Below are experts of layer 2 (counted from 0) of a mixture-of-experts language model. Rows are named router (the router's row for the expert), up (a neuron's input weights, with its number) and show model dimensions 0-127. Each number is 500 + 50 x the weight over its row's rms, rounded and kept within 0 to 999. Numbers have three digits each.
Before each expert's rows: "mostly gets" lists some tokens that are sent to it at least half of the time. This comes from a sample of Wikipedia text that the model never trained on.

# expert 9
mostly gets: " co", " mi", " inter", " l", " f", " Ne"
router:553432523425494465500492515521496526507427515450529486505475436556542555528435427520471572461577475527473555500500537631479519502536517434410537482533439436556488464536476539495510474512585461477475579519486586494558502583478424420576570500511469380549480450534415474519465499527531424378560519409546543400544388464583526490522533479555465420504504480522541485458450419572491491449566
up0:499467483491513433522454526522560577538567432510551475522409507543480525424506540558485484434543428494501507570467490571499550571487424438485524537530424462489411565530501563417445524553492497530547542560503598573596474518541593463473632562556508542522520405614529459532541525455500521438481396480515567567506531477556464467532418549558525560435537477568571494457508528486496576532565
up1:589569527530374572535430588399456492512489513475544504562411545568508470549492566507470573422447509408527547404496484514441495532605441510490562465562416482568573485488428564461414525487468427493558560492463501442552504651425407540496570510513403497497508491467448552468562465496524543527588507481505522494510457458536529521454493507522464499524547468493483505481453544547506517416480
up2:458562543478584506517511553478485586481597397488464460521554517431445440529477530525585597496555441570532557483463476617595450521585498549492548440499550493586455543551475456515502508477498471473520452540473475486555501522520559421496486495525559410523567519516414489510496575555507533507471597522580627517553503474540487544566628421535549531474477524499478623483497505489524530407495
up3:498494489467458398536446504490559474456462510514492492407452454512579533560414502495486435444543509505522544511529494515483409556474516512467565458564580507604444551529465523443425472403474486489514483535573482500515590463516447464581502559564550477476485449489511576544613505525514566482450583443483529481589553416417511624441463497464443417511551411494404505476557468561411497551542
up4:505493519460531433400522439515436648555469422534502449465510544474431501535396500540532481520588536507430447506575473575564491460437454567429529495446517430504565539559549533489475510534536519479488511541451538526480477500537525481515544460467571477511472450459432473495531528481516583435480422588589437437437547534617481490503575479472463502357478517519526485634481584544504522524558
up5:509490513548550644561449543390437554599526468573518523527475432570445553558547517553436552515473528504422552487565511511543468468572525495472576581517415476518443453464579512390529456458514477522545513502480480515520542549395462531526484480560480458535489512560502394505464494454559482448537530538498573429548511533492471533543661484535444471437424507465563511485581459466515558449538
up6:518647483601504563468431481487462474520454572466490553550525583500475581520404499568436574529579442508543430587461445544534493467437437478479551475449534454570427485456502506490517491519595543418498558494493563475526518537476516466526552478513614488525568531478481464449452453573530406506428458527560475531492520468483520457638417458559529493440513470457565495570586578483523504473488

# expert 28
mostly gets: " used", " area", " century", "°", " people", " days"
router:551482435451536431468416495483583500439449520500454415514424494604492414548483496475440518468518520503537513450489468544490479584509446520495532528514481390558526482555425574415475462567490518500435551424587517528608578516524442464508529466550558518601472388531463459434499492571538426458504503453588523481529462473589447439484533418605500489568494494450526592485513473487475470536411
up0:496553528515569390495458439516530547575489437433506526465362551493551524515522502554451468523471391455522540528511522514606553544488477544520470456491510470524589471550576438442441439463523403506519473466468521540552454502460466524489469481497410447501486444441481483493504583530517492487517487504525409410611383379547389442494597451540382512489478490517480567523449539500498498464507
up1:545436321455467452498538597517521486460498537539487561547511543535544564487532501577577591542433486535452529480434480499485558571504464512541589568550495477505494494525403555511523501516511465535487567369595466506449584523508519541601538485464650463539520498498526560453450466443483455455547485517493547540482524533425586561466430537595484539556537528494493480541523522524469406508505
up2:543500427499520512529421465419475608516512592496507584402454412577540532459530598484417517477483495514542492484445542544510451581505503477603581482484493438443468413451502530516484512531467529555452530482467407493625496463520510540485473525596463428473485520561508472522460500472530479423613468568559421486563439482530558551473540556531437476520589579430406514423479445477504487474490
up3:522420552481572466511504480426569575509392431522459549454487571486555537501550547557491561464400423477518568533508548522543502572493494541516559509469524474473514482605530458446468497498466532511548520476485585435513578496523595475500533546466451491512399509473515450461485477518444523470582479492439518459414549526584491533470531537504594516429599548441531601515342527466432483410569
up4:489432503419477508550456514501549547571413462458524496571514467422406512626548577469474495471478553392478512462528496564545472613476534541422521472419477563505591370503514454411431485487485495500481499435495464502528436445507489490521539498485534505500381556470520506395444521489566483489504547471551494426566440497538528454520489459543547473510370513416499460489454586423503452564500
up5:491552531491450512477418584518507562443499560583506583506473493479437480520475456448518412437511534473464513503494451520469524512573606469522440580464481614514481470447611490399493496470483518411476472453393401538577445531556483429472471442572424501588420576484532562558565494500496471483595467479489477572556421512492451461506527506515518524494542447487463581520395420486456558459513
up6:546440544442550379446449483459491425525481502552591473417554566503492495541471517542521539437472522493415503529438485434464545531477473530485488490521476440564435573480416543400440568547481551543596521433552536397487608529433510486439551551506457480481481502435522507432440475554437415530534475521548534465572419550560607456557464415525441523519548488474509519455506444458556427446513

# expert 26
mostly gets: " he", " it", " It", " He", " who", " She"
router:639564485477490510572459564497516603486456547557549508463481505447487489540396519505461523497500471541444545517566556480534518588530428409518454569475502513570434427524455552424529486503609530435547564462505505542565557528555522461589546600504541479539445545531457378512540524559490469502505513491470494476486450422521517491562515485614481499483518406483497605570574455536568414514524
up0:531544476481449565537556461528503587541387549532504549444501527495465503626507461560579554530494575529488431452549498497401563475542476496512471552501408491590488523439494594520542385531543437429642505469537550518499533503471485515475490490386545443503497419567424516494588508535496505522509549543460562496453523463550494510493459493584418435476471561566585445515555473555466485439554
up1:478503530455640547443544399446460498452588493501508516484382491462524462564442601543466524502553459494420522553474507500553474543512503475554517439494514517534406448596525570393574484449457572529484519528529546554594454485505425420477585544481434484524467437453512489561504496534440514498468600495502430424548462413512484470448467515486481516491513388504523522575569470528569454489590
up2:418476422462471439545504461422579509453451512432543436441535482560450496552449564439393426428565470463571626555565470442542493432498553520520477534477494453497571578507537487444468420534499527484501533519456498484485439543490482493466491603562426421465539575476507462494523580504476516541534481391495526499515567487493428448512545536386551544491487439454551583521499447503380487566459
up3:584512509464500361471589536481415578446496527456504562438551473501488583509485496461513435493523484528476472466513548532433511478435444494554516522449438513495451521499547437572508447454454438519515474376485542531400454559581474486453514552448525454468491467594420484462504462553500390555477434540507628501555463492504490599460486409543424513524522512558457488580553539422451409478546
up4:469542471634466547542485452518526478468424495541477503580552527503520512542448556462528557539512440518442509527440520522508462427503568511507489515564499482565488430577516545593509566440492469437594533556580600568542499422602508514564436545546517498591463538538504479566557550467520568482483545426521503519523610501479491436500426399510492490400591388519493485527530487577421436520467
up5:469508531473504523552536557519498500510440529522445398441460521512421537612482475549462586473470585460551548527517535456557546447484453564565527452501411445561535477529557541445484493518517465471534589525615515530506536538605563507505577451423503447473417471461418501534558396528446522592556407483452508454612552475507498496493494461550438461505517501397542589506549510519511461485391
up6:578488453522489446502556560580446553544531500605519568510476516471605516577477514478521526476521437527448559423588527482570514471482514377487484581510480478557442495560470461436532497425599444462508470476515387465471537524584511502506574465461593553487594525557520465518456485480513536511549610468419513506449543470571486567453578527505523610417441490462552493465527501461494547576577

# expert 14
mostly gets: "  ", " \"", "\n", "\n ", " '", " &"
router:577426338514511449501474556506537476495500501551497485485454506539523527485422520423534584412481555579521533494528563481470487529444443426525528539552412454535464451469518473477509454537563531474570481498561505479602537486538409426577549520464529379571455474584468462454438585432541470438487500439506564450512470526543451538559548526598517444491496447406568516535527496564508404535506
up0:531456450432533428584424592471496490535498469557458482503510501565433505564498478485531562503548619460608539495481561401486490463603465484553599470488495532590461476578539582460506517414507549493492577478460481479571558496518438531475473520437465486477461460509539441404527511523522512431525498488610500472512454515405565561511512506580486571429524416477382519576585467459526530463492
up1:514435474537541442566503576570502524462486496500491415506482529566537413433534483454537521553534563548380583484527449465436569534429438437541499528492464498558488487519448563612536546527474572446504526490483514464457387477582455510550483465577544364494528434502507479543533482411552501411516593435371510553470500529537545529504503534532488414495609554480572495493524442512478499457533
up2:482450495501484468485529554494519514512553378460576405465431557579509538532485464530529511394521493549403497438534498569503522494487438614471506526535452514482387523454462496509536418525549559437543495495494450485537517497498499451527486516490471520547446562408475606449519500549501477501465439495395497356409520439572491471429620540486512508480480493515476569622500467602577465498531
up3:538588528412539478504535533548459488515505498484485573512513506490419498530432599454517514504545514499590404596408479531497458544489483503497498531525401557610695477534531555527540541494515602490536460542522502424468555542468508536470560556526448505532525527514535448574485550499567458516498489473555467484487485552485480544561587511602533415414471424399419507520451537550501515434495
up4:484535484490499551552508385572481488472461626538473577539427471501570460438528520470540590546527540497480550419443584463514542543559515479476465594587522537526503421588493471470595457517544481441456497492478477485408476453452420478460488481525522422476645552482497478552509481506437463579506598565473595498428557481542497504515527477422484553464524417579558488531552537524479531444564
up5:494480432456448525559508510466481476451523574457510671582462497487493572580527534446463493514513406488567505468520462610453422493529405526455458488553401549451583519491521496513506490526494389435544476466497495502492484522509488553470492521423531469505566479506462472476462523515505589544488506451502515502557441453583489539409648484530494378574471440567565495497599446572504560491482
up6:517491534459565429571461512580587527512506507506406535472484503404530487513484467398571480544493549516506510470517498622467484527600527457463441494532423533566566523581503495508493493540470531521519502499444519583532548552476473419593585475459434458495533438434516597463502450427513500484570545455412516513464594470448423479452426439490575435480414488571495402507460421530481535467593

# expert 23
mostly gets: "=", "″", " List", " =", " Succeeded", "See"
router:561524405469503508467475529491542510378473512536495550551447453542472513614485498425491539469572564498528541470521578530551461498484568484497486562523469546583454551549462564387536497569510553390511514502484511524569552581541469355559475531498503417609505461483446500528495470576559476406513541434581488487581526514484511576544543507620496472450560422528459484514476546472483430510464
up0:497513443535528404506491492472502466533477599462529509467486488565627458588516545486457557512390524460392483541487464515541538490447466536508524553519524449391514519500389512510632401453510525510453462462561679542475469492468468467476526549419498520495529451466501489426465444413517467490556538447502505516530490507624454447439473413498450443517490552492505573464469504410474500463471
up1:584573577466501559477452475481426538503505517512495478581452540485401526528555505516536469512456619444567507583400433528489441580504577443456584534549482481476468451478556549481522489464498441545514534524509459534509510483553551431560521533488615551565494501497541544551530526557433372490511517561510566472486531469458499510530439494625544533453582542457558496614381462447445520488471
up2:508419468391526548499552444476453606615565394501482518451452464514462509576546399496474471483536425530564412433571554496423525515502518505582537458490501395473500534532558469434592544463521476507478549455469485503489573489562466455511463509456526447553524467545458480536488424395500550502521560569522566416435459503481533598575550459436458526500513457402458583498480458488514486551535
up3:535483513490590509441440463547502504458480421490541447535429372515466461584558554518475488443397505452416505502410453616509585504569516530489469531447454471489502549431361485472539520458534485497470542484488546571524530567442546412528501408488515521535525530518538440511476490484500468456532464508529523490581473517561424506483657494523437456522535461453491620522490498449456425587441
up4:481514490477512501497509490551554426441365410481522445474400560575537398543475488471553574493491580486530566553511420407518402469420572517554498482426475435485549450551486521479578557525501503521420507508627437545516484515509507362467573499544493457496478526486504530443498461605484480567539629477493517407488501546426530481525496502527523472436543498482441498577454463498488462494550
up5:517473545491468463515571503470451540464544457460524458567471542604459512500525476629522601478533525534548441419523574525493497531476429564368526464493442538566472484456405490531533483436540531504403535462477522459479598524542547467515527521501561684487510564490490541455631531543559473554540515524552495423524464537524481485502463508585491501498489548512455473494527512480582543415614
up6:525473436450413571483424560551540595612443587480472487515459487566461414546488458490550379400584484505441462431466567452457558488518403536439473509511455536516537452463510562492553546408526508445518489517502484491510547490508488453481468536384477472506360477511508538493529460498488581577498562472457503479401513374548507502448563394486506520462408486508496516474498479479551517515478

# expert 24
mostly gets: " •", " :", ":", " in", "р", " x"
router:515552376444428478516465514488473543497445501606398525478424456460503461585567532443518513527499550502513478479467548541515462494560518350535643568592426447548556457519476532437488474524573488491484581462531508551520575510538548474595556536502513464626470485596468530478480562574504475520486443494516543437529461475542415543572477465531451440470519486466571470565469551475474511507449
up0:527519517405520529479536517545589469490482544567478447449479530562444494457494529484550436478431477531464452519563501480592487493437472425534552539552518522521411585451480503562610455562482585505476554458454538507471499482419447485618477455376519523552590467506494521454447343547519589509502463469523509477565467559502508457482499525463442391549560506458564556460430436516492445545577
up1:563548543514430519494500498497530488452411492519474522550561380457477472561497456423335469527532520467590441545563445469541495459426507502563537474463480536496496526566472531472546501487465462441462528495457506430518490514596487471525507471585520490499376495464474540417459485494435472538465495385521500464612467433495437532554616387504508506431525473412579488505565479435486501532595
up2:501469398533500593484491478488458478492454544542497501530498531467463428559540444564412488537475395602470532517482505394475378520478496488495487531493511510581468533570403539558436527545482537503490478508480483505527470507543509510596497511428532524571507587509458551438407506479496439441507538486539516367518460367585472517578468460484541554600511434447578594503524503504483571588458
up3:517505493608491444453447408444561519571499529370448449450385541461471455541562536440495561501630472483459580440615544519504466485593461502435494559445473462435558532447556536505466509569486504487539562582523491512542532521465521477518427488483516466558423434503522430526526477598503455513473552510510507507549450518444442601511479480513431463535439482505583412455586455560472479479489
up4:558544383541494556564485528534479449463549457524535528594545556438497522504517488535480495549485548476497481555426608496460565469482567402558558479543564497580539558527443626548479470530534412417585463527516489480477430461537574472580563447471522424399536509507533408532494471440363526460536551500519523548464536539467576513412508564555486521537509477513524477467530457488416444550501
up5:457477509547448495535548500519488475470516552485474402601485484506629474500446451557557474442539471492512420371506497526563548499521448496543498510479466470408543409495451499523542418594476613524448490416487405515502512569415614452569517449568525463563459454545550444476472546437525395401486577507437530512484448519519487468522592527574461494474556454501498498516428560498498457528470
up6:510455394479532509545524540454433511504535457477543498511466493504482484503503424554583499539481513460560517486466550466520412459503531566451559460534411439522473512527550523517451570453524529496548592514482478417508497531522483506394495601428451575524503433510510539474459526516462416523584455438552452422469440448363482614523459547584513482560466401528397565531646487477480496500443

# expert 4
mostly gets: "č", "gh", "ss", "ast", "hr", "inn"
router:628463456522496522527525524518508465461473531566469420463549493534512430530497547401546539459527541511493434469487552560479518640543495432521539583508431487452502510486485536482601460502541612453452565424544457569615516597517500463533538535468526466497448555525369512509503401537507503469468542524509558527566511549480507505511580517562454460413463411514535443504484421582552414498552
up0:494450447431496506520534448521425525452336528558442480520479454510537571526466463559469404419540567449452545502435457546483533515513468478488558520523514568480561544388446502578499471472571505443466522449440414436454508486489557528455470569481544478575544573536460530396378505509539558492574529556522445505610502495575427559478477417517466511562472466484419475583522487488483522541470
up1:442503498523565482539553520391483512357476469481586439594494515586482477597512398556544503459432539465489458538473444500469503576550432413584484509489483428478475452426458467479524481537479539482546570521535492501518554507551598490527511431481455459506507454583564549510493495458545518524441566560534451492525543454524408489503509498540547457405454463412392464634438499464474476457446
up2:523484491437446439512539564457392469418447429522519422464511532554488445621504460473584493466462553423475478489508521444476466544430479524473535564684522493510547441494500514453556482426539491513589535439435520583456491519577490479436561566415485554579501570469518598524478514515482568541494444518551458452521468582511506492554525547470444495435529492543495470572494451623476477450486
up3:539487427460454430441472590580558499454513379516477521600468563401490439511580548626522603445536533459435404513533549494488544625486493512519525566492499468477550443513452413541512438509438567572553545472575523503499467466464465490458429505425471514483478511451538483462495461562564502436546561535465504520476465468520476495546555516572586495498465364459515546453475494456549476492448
up4:563375496402452480478545566540537435493471505497447509479545487473509469522547473442506521401463455536509444493384590416413481569589481369523496519501472480530412541480480535454546496541565484488452499532449357552608509545527420463559565531442485544470479533528447506551575570484505481484492474492422541548500499495485418551502507457515546517468552469471559486463532523558357466528499
up5:587513455642578547553494577452472454515469539403465469536451510634471415462552613471488494442584430494469457455420512423477473528595545508496477535502416540475576448471482484512482452487472494476475559407520431554580511597483529555538392504524485466524567514498554490488482480586534521490443469503472423524535503496490484559538578496525449456496490422577489505510469467556480593431490
up6:521520469422544521533557512484516519505499502435430499473561645477500514485508568549654594472549407512475467606550542529607553517465584491425413522493568502481530494519453522396528467416464516527427520471538467536538510568496438428493615481541460399530490446515440525468477503585433439515538478465482515544558553476475478523554477536534467575450473524615519569469518512514469491460487

# expert 22
mostly gets: " American", " World", " States", " England", " York", " Scotland"
router:542539385516471385490454501507488515500562483470504476476425519506533439546469506508547499396582542525464450434509560553511474486515470490451469511520447438556456484502494492511517436456606557431440561483492542514511614495559501479530534611491516544607449513586449492469576547517528419489591466501422446362513530542600425475532509378598458518481477466456456494497539477519566483454459
up0:533540460452525390349549513504503503445512559498454455420469532458525538486420533454417529534511546430512530425530395536536480483475515524477560521511472466456477461486497565474436524514506505405523562522496502577496448523454350520512564439526498503564616601589528491512419581519461529445582540533549572505444528434412556482450506511482474425399524478492545522565512556476505481493451
up1:444499507534594474451428502459458522490518469527411501548471449543483571505504547481508465548495567505513546425538452495486537496586504432544495496582411621461548464594443452572472460598568478395552482499476501522519548435521416551569528578571493515514447514455454480476518458535487542553457483524487632511466538543423475455419502634508531421479463463401427550488476534473536514545424
up2:501541558435502475565579632535415541564486464458456556587547455542503490479386445447531512547537506459549543523471524588508516467450579589513575501538466501653507419492523495544437468499478412501449491510505443461475553509570436485569555520511480526497518487536479574488599562473497513513554451490498468515556430456431461483565535508558560585499535483551520514592551439484422429512411
up3:471505416566539505432499422570495427441511457500475463394533512457480503475533602507521502527519497495575492511548477559473542461395435519513488649481462444449501481524488428560503419524525459495457557449556593388528599515524508474447467450627543521489510516550537433510477510536501476488609505556479568418488526557452515452485583525490471473401518406565496546474455461426469514426465
up4:436457529551506477507449542466522457533409496482436437491581453433524399472515617518565503567544409495487430465537471485463548506496441497546515533559447527441435468512498584468651487534417479548522470531556584474544458522470610465503554453494436501516438475464481516506557378508426506475482570489485397490464551564468533548481490531491428425560462447517496457516560537561378472475474
up5:532471437448508473485542452528531461452502551520556545455559413436536455560512496559446599483540487411543435522455629495481481576516473515548472489529491443589495549531517528471496413554522536436488479488476507382590507512443498516522448416506475542452590455544440495498463588494517490539588436515524610533535475430518516505558533454464453418381529523557423538455454559417489483392467
up6:491514468438476452476537546436508625445459496507539523513438440462565461560442550509500569531460393442481510471502480525456493521576559501472504565493327489480531507616503543448397502432528533478541616532540530437518534501502475503579507478554522422459536459432452495513562379559534461492624446446476590452498413548497508509514463509538559472500440564485564493438501488458463499466526

# expert 21
mostly gets: " St", " R", " M", " Al", " g", " F"
router:509492445518456507574461572464460509435454532546459395450463485476474490474459455482468448456521532548482403452493477501462527535565420433499569572533448475603502440484462487495526468510615519455526636459478514521516546594530476418614543485542523493490437559572404552460530456543473503454542476494648526472562445503580520557568579499603532466468506507501466503544541500601516475552501
up0:602494469461483448505564427539458501509466530436477494543531522523476534544517467495491467461469543496465404512459535475438471453547517533405528475562471432588525565503460553540608443570537532518501560536507443506419512536482559347529505499433503521438494414483454489438523454484517609432511576420558538458380565591500598535578442486497457501412411435438528456482521513534485477504475
up1:484484478448538585458399519502440558462625481625493488443476446528514512475429514457478495514440516459511503536451428499472461551505534414536425487506509408428506446499397489407492499444503638549431461509503454562513507525465465468579489510475488549491526590536491576477479495518447461458487434568421568463532485492549549493513534507480615452574561580522466523528410503401563560527561
up2:508476476490539486533446546529519387556606528530463569457442493526467536497535512440441439502555422517514589499486450598509382476555527525470612488540462457477505540596452511531500450584455503535463451512533586552507608511503416506439411412579480488527464553551520510465528537464552460486446450497416467425492484579493424567518532495588599393486549498455491568483488501498552522454486
up3:488432440480480490583554547532519470484453598433480542547443580474573575439505500489516450474576549550510423517483533449535540505523465421505508474510531571582490462403474477537522432453538480407529531517474514555456495468527569430508516557441530502444409552539480506500507452529526453566494555518476539440358519579556411588514518499574585525447467443403525432432532457492424400537543
up4:507425444434475568486511508513460478536566564546559524447431519548413596445447523524587532514517533495542547615520485538511544347471473535515521598577484490520551534493557460458513494520641538485436511521558569476481545564502504470529497451536504448499484501504503512571586495544504483555476589546568531505577489555414514469464505533558466439464582459531415528563534513568634453495454
up5:463475398520459551579566527454532433500510501516518483524408583430596485478513465560542519492504566476496511446515496493494538451573437497557553603508434558546485543461521536546521567511476466526547626340452601475499550447521394516569489429480512548517573476559470499491530445588502519548537475478525510420492524552480370520407487565593491494453523485477496472584521542533451527495498
up6:434471520441409462531477532575391642499564422433510450492453453514467554494484506452577462455554564512493581428519567568475481504463491545466487409489456518562584478556550432489463527493504564489573501461458498519479483578572474455416476430505479508455461500544506454493555564557519569490411502426545510456452490478536498493561612482452518494549480454528456567580442363589491515520498

# expert 15
mostly gets: "i", "n", "k", "o", "am", "u"
router:549540396460499432551525519423526507411476436508395489490518514546433522552493544401498508438548556440389528437491620485492490551487414407463495643506475409474544475469490534496462461523518508445477543388504512417482548548493470432561501520482591481494528581529460488407574490485490483514505560508482595499594492513530444464528526491570484531491563440467489536561532457527412462542454
up0:552502467594472393570543589431467488477434490465490506521529491523468513487569570457523561459541453465528489487390523464540379481546483490469560576505548385531507493472546455571647472537473481545514552594608528519476536462555463495468463413519564499493502518509506423520480463445501472584451577451456500390452450518529492600491449467573479430553444489481487500508529503502515481378492
up1:515487458523486434534533458420525494430407570511512511505531509512506453485529470465514489591513448564567521498493518454513443559430508441618527470618606504547512468458464491323439474455501480566481534477558515456504535477548591491506530631582486478567420540493525451516361517535550453534527539479479582544492497451592499482576476523508514458413489532477457523481446505398463515466486
up2:595496559493589509515553533576457557499520431447447403497491421444532482467426480507502515419482448568512501503555543429603585429446490550612505486460526496438568561503547575531476509443458578517404558481453439447481481514539577427518579429481406491498466541580499552518469382552492559518470497432507447475514466533462488512541558469518548530486528553469526479520474449603484484596550
up3:524467528434580538437536455455431601624518550514530480388462417580537441528501496538475508556523507496495569457632541525571547501512443538458531465454446501495606388546593490479445482458555488513517448489527469579466493510514501435466501572508490505454480490492425474541561524541515543528512399511533618488425568537487525549541555457500521534513484472460608569479489586577465488431538
up4:523541422535482476458488469490393468542440501613421539398534430469489537495464499540514503482636545565495629449528520451579518468618503496564555600584460561491507620439504536552531473484481570521513498476546447502487589484533466514484488553534488482558557554492519434483521518500494620505532531496476428448462361478469545485528544483472494415545513426503438527472581485491493488509510
up5:522539506514459449522530635474441483434533551574463441444583548485559526469492442447457541516556494428509575515598556496440453503513476392463426466600565447539453539495535509496494496526480626514514453519501445428523546608510474467575499555599471449473532521439495537433559421525436529519485489525483600448460412464496530485437524545466504472453551525471480548464521550581387522439455
up6:558405494540578433507560521541425419477521530447490537569505497507524492567440540452502571584475497529542542471544485514469490457449459463560508534492564501461548457485558468587533576486466428441480526451489491575546540542506537401523365546498580500618569445563481480537507526522545548591449443611408551519531541417486533558422522594548525480495443448480574489537512568525456549486473

# expert 20
mostly gets: "za", "ka", "ya", "ko", "ki", "ina"
router:608529490548505420463517530504537489454428491484392498473467416544486446597429518498455529398484432512434478433425534493458415617477485345523600473563447488459435518502475533473472443490543486487525522435500440402538597570563537417542517553531477388543489544533413497492508492435534443529509549457453508447483492507566483526518524448535474465469591481511475478492517417457486508470484
up0:637424538559470498516490562593515394467496529530637533502462456565538617516574517502494560551455492452544571423437479545388653489495456457511560485504490521474418534560437495479580529569515472487467560489475479499460519528527500548489452441615552566488439513556507463563452595572450480497435512484529494527493500452574445490510504523510480540485509479500399484490439495509535545459507
up1:608446452433552457478479511509518510509399569516495506487495430530467537568462539449565414567522538432438501389535567551424470471503539613436571607544496488540590502538505499462436479466504496570553520537393492489408521462496590494468565518477555501575557426561551499483429524469520506557521485617443575555482484502466491521436507485508461580519555495597522513544529561530518510487420
up2:460465509540590449565578612609591504555502466596473450499527432612433462471490538504522499422490522470462502533512431530456543544467510507493549534486537451518473547508498538484531405490542489502477455445511580422502457553658493455516479514499564428481516443552439496517590484508529504483453512475432512421524512460464423556520445591553477468530538510582534475428473415480485516638439
up3:551498510405489363496507473497425500596485486467515469534618418492448495531406579476446496482485518499565528416474494559532490458489524490472514516573495483519538463588475464459543526474524473538523524501594531510484559537497565508480475566591465478560458452530564512468510583495485546515606338420542576476529481599551518499429467403573476549518446437489506481444469455490534537472386
up4:569501506510505551537466562401550441521477531517522510470471507432603519570519564434464568508427505449578430412455523549493405557465456482549613480503548598447468513543511528470512422468476516533448535470476416454585468532516505526549534567602597514510534523462424518502571487462582482532399432362514483434518566436530455493545486469538435404548534501508543496478507488495462484442550
up5:438480476576556490433448490584443501478502460531442528502526498496465439584485513544508527485482481440473495403492471374573579486477433524514537535479495555491343506543440525506500539475395551482495406439455593575616587492443418425528449538497521494556463536504395439565491450482462527542502488516549524553476419549515500496479521579496422478550458431537461517528492460418482438548438
up6:590448540492484447542430462427508492441450565496459574461524443588522499484513547455486477479494394440480450510528537489488540430451472541501538457467385452500485474440517455517530369525528457502532551473476443506542617451494579498550481641486462528498506523517539391465636477461619443466464525529456430470505492478468460536537487559556465588456520426495609524582505492513488496460465

# expert 30
mostly gets: " League", " team", " work", " game", " series", " man"
router:508448373552503447471459452557467496475454463450472422507393500602510468488497481442573551496509445500500481523533506507526540542456557514504457581527510474518446529589456560500512460565550490408514553483538549492523600544477493439531510506578586484638464503583420512474530590555510481453513530459511491397571549465564441509534547505640527436453483522520479550571489377508427469493476
up0:561510473472436508452485454576564436478443559529463547520454464512579473455481427597480484525440572574434513638454462437554485578467543469463499485559441531527469563451463587544515524589432553471466568503518545501479571524473543519522555469483467499546473446553515531486513442498389561526456543470502624426438539432413507463461443467566539448483477484434460393497595496480449499566495
up1:515455469562544541467484531569535564610510607466514536546442476422511501476513484485560449486495445491529405452549499636572531450488578489553493483522430513492382505548478489534484451486507430472523457452557510560529451468539455471582464446516543404586417495546473527425596557487472518584534488549414478548527505525451512448471555521614583413474483498552441536531538423444497510538557
up2:455401440522562484469436487418529454467524552542547416497428483520442578555525461387479426521543482582541500564519469482565424422552533520540428459505418491488507465461533467398526498460578474561533479577575523541530435479512473567506484560457416486593466508537531526511541556592446533506457515481485585404470474474459568468535443516423533430530490497456446578526479471520392544486418
up3:488442539456537511476403448454483481564550523435532484532506471490509468525523507404510556486435502543461417520405437497538471626493476491565498473463518466451494444506455590402430443435522473506535488448477547443509494457513568477441538491532511503498395400465467476424450560503536450473467517469501591505581441468571462521483603501481481466535395507364600568579426540448564533537495
up4:458465525411536513517435528487534497573466496452508428482500479542493547537493586583502554516538453525443535475447468469509490404553514472496585469497481531429450470463516525493559584505536486423538554475463493464485582502472423514435495608476488549605404554469351529332457425440565501453548463631513492510544500492498547458472533398456399472500458484509476518505506497494537555516560
up5:513564489517465470550517449506449567479542494489493488489451508446543424507548595547519613460543395387570611500577459596572512477474468501481517483516492507480533524542484515582444466518590450593484438473492439442499478512548564526477527518504494556591510530482438436455542562517563379404478456596493469552607528526554467549540585552543483575511494458528416539531504490537466454551546
up6:555559456468535543609483446551618552524581570538442524498460528541466601526413462504535548528525445542555562496540461513636416540472538530507471470523497422418557539545445563496551434541543535407423489507486526519567570474504530538510480521537481429579428514585497483478508543454543500476474484475414440450524469463449511620550469531633554471473529515483420464527457497518543453492492

# expert 19
mostly gets: "|", " |", " artist", " Animalia", " rock", " pra"
router:560488479484574463535435495472547522539524437589489443536508514598483451504448525514546596458589528529509470481560571461448411550525455401425473524528408465512549496557434532533520431460612440421571603389529501488493517550601487457560496519523483443607478457565486481435530511556494427469580531511528532381530457501553492521551523509546456475468488438550450503532489427539510480455441
up0:467566454462503507553486529617493530472458423478533413529491512566457523552415521547524437467525458497548624485521476580541549465531490544483468455501516451524525586502580621512537493508478555557372535524578436610526500456403508512503514436517523537499460444494486524484500518469519591566453454459429463432450477467547525621529540570519519480579566435509470583497580482495507422435553
up1:505497484472569512547419445478551478470472486540504573489383465508430569612542443468509518501530519471540550524506567490467412633486574520451484557486562470581488529508443526339594462506512504533477536509500583452506494429569473489525578501451561544484617451574511511437548565536452455375552546517593458467514461494511511484485490526567505615466539511450538500479484552528468503459522
up2:435533460522510593578521499457487481466575444497496568452593513496476540526530381553424548541568493499534475446465529449484453547549455398478580553501504619532414406465433541513587491568583451449479494534565444568462532477483463513561549495567479543472501433517453508507485518520419442509555463555503459499499497501444512497356544528617553505453466539497496607477455476409456502508495
up3:486462496568444432499550466494580585501549480495516428455532448466523606506464621469542445466586468507519418414507470483595483436538490527534518487480567580513403494502505468539501432489476477531528605504482510411485533459549528472628440446456521505563483436511504526474454455602574494532480551491393427507443447536455489546592459496559497435515425475571487421497546483520409486442458
up4:519430456543537428480552485384592525468485446494477539433596512551554476478520498469527411501470464496513489493458513522556623477535490532499555512460428546536538401444489448450520415522504472461522582466491464517465534468533520515612540622527452550525483525513511491431572470479517424509520495394485568471390522486483451538479544473547557420453488524542474553425447457324452485476463
up5:467443500526493513474487437486520604537515533476454436542513470552542484510449516501512572515549460424639510308484497484451498502487441495469515458473472481504549490493551447537495441527462478589485473541537477563470539493463449520549540564472505545532463549528452523468535476617546443543494428528484579558590516519530505553667509453503467457417418488555503536457482586463551504396402
up6:546430434571498474556523511640502517518359470532477529518479497525447468510415530426438532482470516481485410463429534419466581545482420429510545617440471457529561479454477469492476516425499552451551503447407492512536541535529493436459537438508540485467533518444502487467542518414525570420444457501471489468539443528519495440476481471424478530483504427358546461414479470409415451549509